From a checkpoint of a small mixture-of-experts model trained on Wikipedia.
Size: 11 layers, vocabulary 8192, 41.1M parameters.
Training: a variant of SOAP for the experts, 293M tokens, 8948 steps.
Below are experts of layer 7 (counted from 0) of a mixture-of-experts language model. Rows are named router (the router's row for the expert) and show model dimensions 0-255. Each number is 500 + 25 x the weight over its row's rms, rounded and kept within 0 to 999. Numbers have three digits each.
Before each expert's rows: a language model's description of what the expert responds to; "mostly gets" lists some tokens that are sent to it at least half of the time. This comes from a sample of Wikipedia text that the model never trained on.

# expert 20
It responds to: Single vowel pieces like e, i, o, ae, ia inside or ending foreign names and words, as in Château, Boeing, Hapoel, manoeuver.
mostly gets: "e", "',", "que", "ae", "je", "alion"
router:470482488477497515465459519551473530536550541479515450534518501496496502464475512545571493491523474496494481496509484520480438518447505498547487509502522474516535529500465536485513509494453494500498480475473513505499522494538492485523486484438504501464466497523501471493488513517486468514508524522492511512475499515449530519537481507475465493459560514494496484499497489498515466511520523523471485517497470494470517536539545476545483518490463523514501531509461520473478492495497454513473515470544499489452540501472529463499506504522495470480444504512518541511507473488504485518491515465495485486511455511507501518493493471480521487475489490494508461511467502535491499506549516498524513490478497504521468541470502522529474474473465526464550506538550517549502489480501515

# expert 0
It responds to: Proper-noun pieces naming places, countries and national bodies, often after "the" or "United", as in Taiwan, Kong, Navy, Army, Railway, Shanxi.
mostly gets: " Navy", " Vietnam", " Kong", "″W", " Army", " Railroad"
router:493509490503493522551472534490476525526510558471525475526517523500501555491468488522533561496525466456510452515453494524470511491498468506538469487506513465500511511500489509479523484522509481497485496440462532499515520482501480515518539503455527486477533486508556510443488513514535524473493507528474509503470478528481483528503460529461498466471516500462514492480514486482471545522467506487500507501523515495451509500514529533515490507516483489525499531486484536475539458489512467536484506529522503467495544479489530466536464476527502481484467499541528501469481485477541477516488431475483503486494492524481528502547486462503545483484508477480497505525524506533486520505538507516521501474505499501522490507463496492503498430483471530474528447507513487538523457501526502

# expert 30
It responds to: Capital letters and words in sports team, league and US state names, such as Sheffield Wednesday, Bradford City, Carolina, Texas.
mostly gets: " W", " exp", " Carolina", " Massachusetts", " Virginia", " Texas"
router:483494459440496561515505506509483555520535567459528460532516511450502528455495499477483489536521495490519512534500476518486490501478473555550508501526523496503520489520477492481522456507487522502491492510485535523533543460499481486462513486505512525491507474523532496500462503508527489471501505518481512511477507521494504524536474490494531461479523482483537484522497499484478525523461511490484502496485472464483498466500520508508489480488467510531533506481464531470507497435513465507499540506537519448502544514470517525519471503539443455470482499549510504499505459489526503499491476471482491500535476474542510520516473493476502475498498494486517479504494492530502490537493501511522555471526493506540492541479543503494460473480446518468494486532515512522527442500552502

# expert 5
It responds to: Word-piece syllables inside foreign or uncommon names, especially R/r, ass, sc, Flor, as in Vassileiou, Agassiz, Rirratjingu, Rudd.
mostly gets: " r", "ass", " sc", " ret", " Luc", " Flor"
router:506492521521507552540468504509436498505495555499531489515524534470502535468498470514513498473509493501530492495457472499489498448467507519536497461522538496495511545472489496421558493492513495481523489478462528498502497453519538467484514491519513472467475457506500452466475511484510479506477522476483532509484483501478494520501469515475498490456536510495535509480461502480495532483484504510478476527485469490475514488501508528518481517484489491531507533493499494475449497503536515517500524508521510512501527500493506500571489523532545480470457519511523509468501487504527496538463457479498477505511479474513487535498486488468530494479462524455509477520471501531463516515486543515546496490473527487524514514482533506544507516498451534445512455549485512522515441509501529

# expert 19
It responds to: Main verbs is, was, are and modals can, may, could after the subject, especially in opening definitions like "X is a species of".
mostly gets: " is", " can", " On", " could", " are", "On"
router:479493467496461527525500501525453526533533529459526465526498532495522505460451475508558512507528505493519500526465483518489501473476479532539506496526535464496522520464519455494514451502461475479558513483472521482513511501514515506491491498490540503447499458511529470525502504513543498484477507527469439486475475498488525531487479543484485488477531467453483519468500525496445522523489489528533467489521534491455498511528521518526492495493459506533497514524453504506498482490525481508484489523509544485482523494495492495490479508556512471474467520516520538461502505476546486529477497475513503462514474475514507490525519481482506497474497486465528496475474534539498508517541530496526498510482531483556509509476536518541515465503485568485558494517530508496504483490492489

# expert 27
It responds to: Middle and final pieces of personal names, often Slavic or foreign, such as Zoran, Yakov, Ángel, Safwan, Kirsten.
mostly gets: "din", " Ivan", " Brian", "kov", " Barry", "onda"
router:505508486468515515539481527512472476513539526509525489518507504453486534467460459522544508491538479472498488495514498501463497477485480528553478465524530508532521524534503485466525473496489531506482498482508520497523525497530482480494531516509495493498469496517568485475498523534505502487490485523460513502510504504459527517537479489511496492501506507470529481457484497470475532518500485502508470503497469443496538502515493495533457496505495525525483492490510515468501485468524465495504504513520494512499507477452523461508482478551509476502455503528494517448488487474560485516515464496525492509502459485510529525526522465475518497496480550458510478465452431538491468502479518538540502526473501510509510505455541513504485490469486504469549468517521533537536405518517501

# expert 13
It responds to: Word-internal pieces (oc in Protocol, d in Orders, Thucydides) and relation nouns such as relationship, brother, deal, often after his/her/their.
mostly gets: "oc", " relationship", " affili", "form", " them", " Id"
router:500503428493473503512472500540459525527481543471552504488519544438481495460456460528492514473505484504549486509505502496494450482484462528548490487475521468520527534526501502478532498472458506504541493510491537504528502463513527491505478519447516475461492462514553499496481475533499480516514490523455510490512487513454529506488476497468479526486506473501501487482475522500521525525462518531502475528508469481465534483492531495512499502513497462513527529520510532482475507492509513522494522534504520484474537473486528496487476486525498480462492487509504507493494492486559491482488502506472511493510420479527523487538485465495522463482488499494507511486508500523505513517496512562512507491468579499512488493447489510506438479452477537506508505469518536533532475510505509

# expert 8
It responds to: Inner word pieces after a capital letter in place and party names, such as Lond(onderry), Lomb(ard), Pl(aid), D(ock), plus year-start 20.
mostly gets: " fr", "idd", "unk", "iamond", "aid", "ond"
router:490476470489512529514518545527493479484492507493563485491499543482459527499492482515521525486520486475519462538454482537475499486498502481526489498493509468522514505538476473490548468499515479510502496462484554525509523491466506483476513480481504503467500472500517478485517484495492489469484504536509490510437524502512494518509465510463477497458538471497499496460489506494507518455492489531501497511466483488460532498518503486508520499499479470535506495504477525461467517503511472521468502483503522502469575479480506449510476465544511467488469519522511508492475480481489480498486460433488485496535484433526508487506459491481525480456481525489522499488521467507496475506531546548515520501505538463562489525466515547540483491497465550487495479527520476524494418518498524

# expert 29
It responds to: Subject pronouns he, she, who, they starting clauses, two-digit number pieces in tables and times, and rel beginning relay or relied.
mostly gets: " who", " rel", " He", " qu", " he", "He"
router:469470488479463536486493522502493498523527524511534476499516527477473518453490473494521495471554471486533497549449491536481498484473482493556489467527514501477500481489462472485520473483470528466510459494473527506501520468532460494488497503469517520463465492531535483482469497481539481473511502524483495512466520517458559506521522520512481496473496489488517482484503516472489499542478506496500504511498473463484548477498537532508512481490481479500505535520501511500477500467535450522476549530513505463473479496517524481559465473534448498491495495527483535443494458471547476498483484485463488514525496462524523509501492457493499514487464528475517474510472488533470511500488528528517520464477521487512479533451500532508510464470481565507529489498526497483523444514508483

# expert 3
It responds to: The word "as" and past-participle or linking verbs after was/were/known, such as became, named, led, joined, called.
mostly gets: " became", " named", " led", " joined", " performed", " without"
router:481506478461464497506482506500514552542509520474558494509540507478494506498445490497561504540568499477514478507456482514518494497474502524533547491529530477497529530489483488507539487507471505478530494516463497520474509488481500515455494482487516505473504503535515475500512506519529460463507510496487487502466497527492518498531499544497483501459552485522526477467458474495455494515512511539491475509500478464465546497489497496508484492483461504525520528511482511494481475475519451531456515498535528465501546492503526449528492485493511487479469496545515552469493481496541486515498503472501468453535457466509515500492462487500521467466471530470495481508468492520512499511510498531519513465471527447518544492471518539559493487538495543490529500512517478511543474520511488

# expert 21
It responds to: Short opening pieces of words, mainly verb prefixes like re, pre, pro, and first syllables of foreign personal names, as in reworked, reunites, Saeed.
mostly gets: " re", " n", " pre", " pro", " man", " al"
router:484505464490505518525481531523470546486544540476496492515512514485476516481463492521538486515481484480502500527476492530470491495484506506503529451533498501527497532507473489482503513498501503455485475455481557537508530503530494504473537495491517478471494494522530491479488514528530526508511533505472504488480489500454511494515455508497485484462504456467521544470529452496479511541492539522499473496512489482490516482482480544504475511454469517501476495494456512491464488474515466555470475534516538474488507478471521460511484455496500468440469528524511549466501485492515487516488496443489487487494489474501500479475478491495512467491504524423513475518526495529488514515527513534527488469456511456505463494448490527527499469475482546475527473517511473510498434546531489

# expert 9
It responds to: Field labels and connectors in list-style infoboxes, usually before a colon: Full name, Company type, Genus, Built by, Bishop of.
mostly gets: " name", " Genus", " General", " Type", " chairman", " Occupations"
router:454466456472514557530469535507482512531522535487528476492542523512509567480480484525504487506538447461518462545505453525451468489497480521553493501536520470488544502497518482500534526473485497439511479469478521541514534475536466511489481482514504513491529473552521494508497530498504489496478519518481503488504525483487499527527511500477492464482520449472501524495484512481463529526494503523481479502502482480466519465510520532547446462484483533484497529523471550479508477467475485510470506528501529484482517481486506469544479478528514469486488504510506541487489485491508471513480499493473487474496472464504516528507470471468506475495474498477475481516468479523503516528527499539529532483505548471540481494477550491530510485532517526477497464491517542527492507513521480

# expert 12
It responds to: Opening pieces of capitalized or split words, such as All-Star, Allahabad, Fl(ood), ro, bre, and taxonomy colons like Phylum:.
mostly gets: " All", " ro", " bre", " par", "All", " ball"
router:447513470509489517530502511518500532545534523501504472535491505498461505493513479517484528498493497485535469512449478555473486455501510536566511478556543442517516543490451477503517487512512464477515480481491547506511511452499494504520494487472512469454471467515498481501484499481492472480512501542509501508500490499450517512487477498512485470472505498527513500493500530494467506518486511501529494502499493505448491485525513529487464499476479480517501490505525513511481478523524448485491528542515521447505534467476548492527482489533506471485501537514488514501491471489525461492464479412465476468520461503511489513526510484495546506467521519480521472521486509536425487515480478502493515498469558478491491505478483512513464493469482547501508510529532513516482491558530491

# expert 23
It responds to: Sentence-final periods before a new sentence, and word-initial sh after a preposition or article, as in shallow, shoals, shares, shade.
mostly gets: " J", " sh", " local", " general", " civil", ".\""
router:505476488517501533538477505520502534535493525509553510517531497493477542483474492499486480484522501483537475521442474521468483463498477514529510493510493481478525522516507495488536467462499497473496494479498536531536512439532487495509503495469538499484478479528506485455495513520541478499470520556483484531483516497463496539514520521471513472454508507494538475506506472476453526547483503515474520531518502501495517475506519538492492510462495487523509528472481528498530475457481491534505506553496527462472531471495524489507472473523504491477474500505512526507467480466536480527476491439483450503474490513551517528491505507485527469470445512447527459488477480503491542523462499534502533471467510471548538553473518516533486479455499521517524490533505522491493462510512509

# expert 11
It responds to: The preposition of after nouns like area, command, regions, plus building words such as building, library, railway, store, data.
mostly gets: " data", " store", "work", " buildings", " library", " railway"
router:492489489480492527529476502535467560545485541503498465504503498485496546483486494537514498538549470494514455556503504516465492496474485513534473492522537448476501533503476483510517478515498467476509505478450524501530498471508480515487495464449499485494507485533497477466479510488559453484469496518488490557489531509472512525511518528475488478478510494463499490507491522488492537522508490509513470500492488492445523456519511527511456452509463524534516522517495492488527492470480513509493499511521513483479513475440504485504465480532536449482480510531504507477529495475517460512456494471480463500546473490534486508529491488473536495466478522470513448523490496545479528512490535526531529471503516488519470518478524550529473497509446492466508468508532508531493469493540503

# expert 31
It responds to: Pipe characters between table cells, mostly after names or places in boxing records, election results and squad tables.
mostly gets: " |", "\":", " Productions", " Murphy"
router:476466474495482516517502552490474532537517514462533486528511513447474515474460473517532482483462483491541460506475494547507454454472464538536499482525513487517510503508495488470509485481493526501520484468498531536485538474515518488486531469511537497469512464517549499483492521520535516487495501520488493479485507538451529521538485527482494494475529504483513489477479493512483517539456516520524474548464496492463538475504515514526469485472484482521517523493498521479492497469501458517501514539511546443491520468498513470493494463521479468473499516513519545482511501473550475499481445456476461485545474481520519525526473466471516504478472504467497472497479497559472502530532522533533531481481510512506486515499511523527488467498480541489505448513490532530527458503496507

# expert 17
It responds to: The letter h and similar pieces inside surnames and place names after a consonant, as in Kirchhoff, Aldershot, Henshaw, plus St, Bh, Wh.
mostly gets: "h", " St", " Bh", "St", " Wh", "Wh"
router:504499493498533571515510498526449516511515549497533484474476511478478548475478473517505489518517480497513517485473464535482468501486509554538516489495514511493489506518512520503569497505467481488531482502512517487511485447512496496526514442501489490439505511491512485480485502528541509463481529546491510536485523492475534548516500534499506492481522501469516510505483506516505533546490532503453479500489466454503534499532501466540506502481464496504491514513476518459471492458518447534507530484531511472459497483482510480512475484512485492465462524494486494463497493478522524495474476478459465494538481479490508514520479472486526503505512495458530447506502460524506507518541500502478535465485523480560465521497545526527498471467479545470533490519527547474519445484499506

# expert 22
It responds to: Word-opening pieces like expl, dec, sur, dis, and infobox field labels such as number, Rank, Phylum, Legal status values.
mostly gets: " number", " expl", " sur", " character", " dec", " cover"
router:519505463498486522570482479509524537556539542482513491524473480449510519497474485510487469478539491501541461509475490543467458489487491538539507517528500467500517530524498502480482511485513496473469450504488539522493469493524479473461486477490540480429482469549511513509520509539494472511469520504504479484452517483533522512533509507475482491458519488500486467505512504506487521495495500524484500518490487467481505481495484495534477524496490483538501499533475545516495487506484479485516522528537518492466550484530517515516500470511525464477457506517492527494500461504519484503510488498483481463514520491534512528491503502489530498502494515498538462492430480531494511510480519538519526493494540474507460515465533523550512492476460592511552480484507498559494477500511496

# expert 6
It responds to: First word or ordinal after "the" in a noun phrase, such as right, upper, first, next, United, Council, plus century numerals like 19.
mostly gets: " upper", " right", " middle", " Great", " Middle", " next"
router:505483486472444526513485507532470534533512556495546497521510531452484536498508513518521508501524509518514469519467474507472469472500521532536502485511503485495540497498472494491533503500486505483491474477476545512498510464493469491485512467508522493462519445517565479474476498539532457462500487533488483513500512482455512519509490492477495471472516497470506506493511497483490499543476509503485519520514490525482528500497532537531483460496497442503524497490499535494453490482500440544505523523518527478492529483522528485559475500522522441491482532554504497477489493491530481491496481455489476464553427509518529514540501488475518496463494482489522470502502447529465539516528530517524525482479555493493470507469514502524510502454455514499509503528526516522507492499536499

# expert 4
It responds to: Articles and possessives (the, a, his, their, its, 's) after prepositions like with, in, of, before nouns such as degree, first, new.
mostly gets: " his", " their", " its", " a", " her", " an"
router:474486469500490543531469523522464536527498503487543485531548525444499528475462486547519496480551473491513508527458495524478463477478483519480504486503530464486514538506489493467539496494486495509505470493486514506523526484500508495496529497467533486487470475527557489510483488522535491497489485509486476524460518508490507528518478506490480479493528501484520504500499499480494544516495543532464478521475480483468525494509516540523473482472469491514501528503497536462453482468528458524478540525511540463490525486480527437546490453529496474456473501491508512493460470483524465495472468488478463485518470492525485520511473445486529466475474517507535465498483478515470463549517538518530519475470529486509484524461499518533500481463486507459504486524541523508539491518525525

# expert 7
It responds to: Prepositions and infinitive to right after verbs, participles or adjectives, e.g. tasked to, responsible for, died from, evolves over.
mostly gets: " into", " than", " through", " include", " to", " towards"
router:472491478477470508520471509531465506528526495466534478509508514464494513479464462503576514498551494475522495556461487528494481486480519534506541477538530460485490528491499494487522465504471508493496496497468515530499530488528486476479499462479513486472513480537502458458460482548555475481493520539467474508508528505473533516523500512485503470456500500475531491484480521488506545548488513511475486529498487468461534489509502521497476475452475493515499515522489529495498493518497478504503481528497510489485517486477549448529480479502532462467509509527514516480500463506558497502507456449514480493529448498515516500527483519455533479484490497482495470505481476516485511525517530532542510469483548450522487521478541529552467473508490498471529474508529539517488485487523496

# expert 26
It responds to: Middle syllables of ordinary or technical words after a short prefix, like ol in bipolar, obsolescence, insolation, or or in categorized.
mostly gets: " success", " gen", "ecess", " inc", "ribut", " sens"
router:499503451487444498535508512507476476518513503478533477535501520518479509496452489558539499499542500479562506479492465508473505516502481510540501486540502455497513504516516512487511491494437502480520474460501539483507531478542538469472510513504523502492503502544551500490503538544528439494468480523488465506479482501454529511522462515489487529458525477501512509510516482452487526465459528507492450501476462484477511505522505512558467500505486520502446511520485520480472515470514491520501524511538517502457515501491538471518467488555483473480494487509520536513484488534506502534490476466512482458498475457503519540529479505497533517457491498482519466505488496529469479490471494508504501448492529459505485483470500524510518470469464505509498447455490527503484459487508495

# expert 10
It responds to: Word pieces inside proper names (Cagayan, Gábor, Gallagher) and nouns like war, law, land, Air, often in tables with numbers or coordinates.
mostly gets: " law", " land", " war", " War", " Law", "ā"
router:498483471498470530545502508499485552537500524472550498480534528456451525466454497507525497523528444465556469521470482534518464493492476495537469463503555514502555567522517500509505494484475479480508487467489538509505512481491489510493538461477513479467504472505540497524492525489495431465488500492485483533486518485457509538501521483469479493451525510488501486489498464515484500506488481535481479500489486476498529494541493537511467510488488498522511538492476522471497486494492467533508533501526521466483520487475513478500446496509501504511494495502492524497493491502487497502514472460510508444519473492493493503498475470467547515504485502470532510493541504551463486521492514496571500457507542473515492502433486487517492501512465544492521515547511503515516509521533533

# expert 28
It responds to: Occupation words and their pieces in people lists after nationality, e.g. skier, swimmer, filmmaker, politician, singer, actress.
mostly gets: " j", " sk", " sw", " Sk", " var", "fl"
router:509498469516475521541484511541488523519492523480553467504505510500485549437509470515540535487530501447514498488472462520475437471474497518563496515501498485503491526472515450485538476526472509493532499501472542527497511463535477513481505499490526486487495457519514511486494504510524483495507537559513470497452487520479535520529511514482507483485504471482524483482494490502506556524457523549489509532488478490500497510506537522531500512496493489513514514501475496479494481481502520536478565555536512455473527477476527477514497470529492477478482526531484493479512497474496500526521465477477497479519502520526492525508498452484514475487471525481523460492498493478464496513484532505489512453513504493544484542496494506537501447460460568478526478510514511523493452545491519

# expert 16
It responds to: Table pipes, closing parentheses and "and" in sports statistics tables, plus words like there, football, basketball, e.g. Regular season rows.
mostly gets: " there", " football", " dep", " There", " Football", " JPL"
router:472475456453488554501470529539476524534517527479549484485512519491492547504466498501534448514533489469531510523496478524483494466513493506565495499536486475497504508492494492477531488535520481458498480518527554512518534497505531497516525479453523511484479493503523504483481477502537494531496498527523507557494528481452520518491488518519499505464496464446506496503516473473524523532480524540510523489512501475482485495501526521496507511496505528532525500492485508494473492514525448504486498544497508503524505488485551485497486459555485488496494477540507503488516451476527521526479483495480453473545462443512509523510454473474527483486461529483494455525469477538477502526530521498523502491555530482524491538479504504540447479489509559473505489515496506523533466493481513

# expert 24
It responds to: Opening parentheses, quotes and brackets, section-heading markers, and the word-start piece comp, as in complications, compatriot, (1909.
mostly gets: " comp", " [", " =\n\n", " (\"", " (", " www"
router:473472490470496520545487532511510514529531539504530498519498500497480501502464497528490498496514489464492497543463463518516480478486486492580504496517504476493499481522494500485517510504475501486517463477471528534502488496506482491493499492471536504492514465546535484463438502497534451490474520523445485519489513478477547495505492533467465469476518477492502509488480500515491492492487550507466503515523482470494527498497508519534479472463485481493505540526488548443476512460513471536502485520475505461461517476490515490525489467514502461478484503533489550491525472473537508524460452505493485475502499500553503475551478485466508479478442514483508475501493485522477502539487528549543531468480470477533519534462503538534490472462486541487520467524534539507529473512499536

# expert 1
It responds to: First fragments of split words such as im, Ch, Car, rep, elect, often after capital letters or headings, e.g. Mimosoid, Similar, repaints.
mostly gets: " ch", " Car", " Mon", "im", " mon", " rep"
router:474486473474430534527486498517488533506534503465520470531512523509508544510479476528461509499528497478487459491475509508475498465501497531605504536531538476482510512509473481459523487487461514479503496498464553491467523505522498520506487491500540486488470502518509506494528523500521474507520515498500498556465482502463539518521518476490484488447524512502524498526483473488471500518503529501518496512468476511485536468535530511496483492460472472500526520495478538467485491494498471529473490476512502461493469469469518464505482471513507463480458496502504526501478468510548469469487486482497446470520469488522505513505486469490501506489447520480537466515437474528498471495491512517510523440500526464516521535436472485554483497477503511511480486500496517533507481517538502

# expert 25
It responds to: Final pieces ending words (flashy, Brushy, broken, gunshot, skeleton) and adverbs back, down, again after motion verbs.
mostly gets: " went", "hy", " back", "aped", " down", " hy"
router:470498516503501497539499514515474514510493518519534484514511488474464518474454484520552526478509481488502498501467448524502496497484481512531498494493518473519556522494488465494535505503471492468537489467468528520524509518512527489509518476489560480447480482504517468480471538511517504493478504530503526517488501542499518522490473484499489503453495468460479505482514479505489507517464530527473490512449497484488502487483509502498471473465476505495487510513468537435466506488499472503496522515522485505469500482481543455520511487524502463455463517507462517540512472530528475468487468476505485522540464497550466485556472485488521538444495497463481474513490447522458501499477485505516526471468484463534499507477493551522467446470434503505534505492515541510512470467532532

# expert 18
It responds to: Quantity and comparison words before nouns or "than", such as most, more, such, several, both, plus the qu piece in frequent, colloquially.
mostly gets: " most", " more", " such", " many", " several", " some"
router:499490479463492525524508475510471527501495537520535466527508550408469523484470462502511519460537503507526475557465488482469484515483468512506501490514524466495513514481491471476514457525464512460512470490495526529505529476516486443509512500452528495474494458514512488474485505505521513484505533535483485520472521501485547519502476508494499477448527445465544469486490517501474493507491496496493475525516508470482517489513495547542465495454478479499486517496518537490483460465507492535491541505520517479486504484492533456494525483518512446480495507484514502471477459510530457488469451476440502484499470482497501532511471486504514490472479488456501465495481494513496507498483526505497514454480514480526509521465511503540480457476489531452520480506533512540496445506519512

# expert 15
It responds to: Commas and comma-bearing punctuation, especially after place names in City, State, Country sequences and between clauses, as in Tampa, FL.
mostly gets: ",", "\",", ".,", ",\"", "Scientific", "},"
router:493488471499440519532504516506505528519529507490554463524532534495499533467437482516501492497550501480531484510477502540499478478480496528524498498517528469511510512512486497483507492482484509470490485492459544533501536473519492501477553463493509504461508477540474484444465498498525440495481500524483537521502501511465529530517491536479505490515526482475518493491455503490493522514486528535494479529501481473479525458495526526520455479484455483502505531483501520479481499482490437533494541524508525455438517479481524453528472490523523468468474523558514531482477479496549490503490462469483465473518493486520514518522496465472510478484482496480514478514484492560480483528510532497554520471500493486518510524508502524516470464469471553478522472520515515515523501514528496

# expert 2
It responds to: The auxiliaries has, had, have, having before been or a past participle, plus stats words like total, points, average, runs.
mostly gets: " had", " have", " has", " having", " Total", " total"
router:472498483486496521548497526521490562522534517505493490482496526490471516461470522524511486496552485497542476527492477550483470493470510529519486479531509457480536525496472469492522473506446496485498476472464515512498498463526496493480550507472568488471446476504512467511496486543548494472487519535505511500458510516485496509518485507510511479459515477480514500490524506499467553524471533516508487500499490465481527512496523502563471466489489540515502524513505530516472493481469473515445524510542530526459507501481486478499474510512492489500472480511487564483524498505543488531489493429475450498484477464508500499496500468490528498470482506485509486483460514558456486503502472533512530489464534464532486501459523520533482474484489508471523481502514499506513485534490545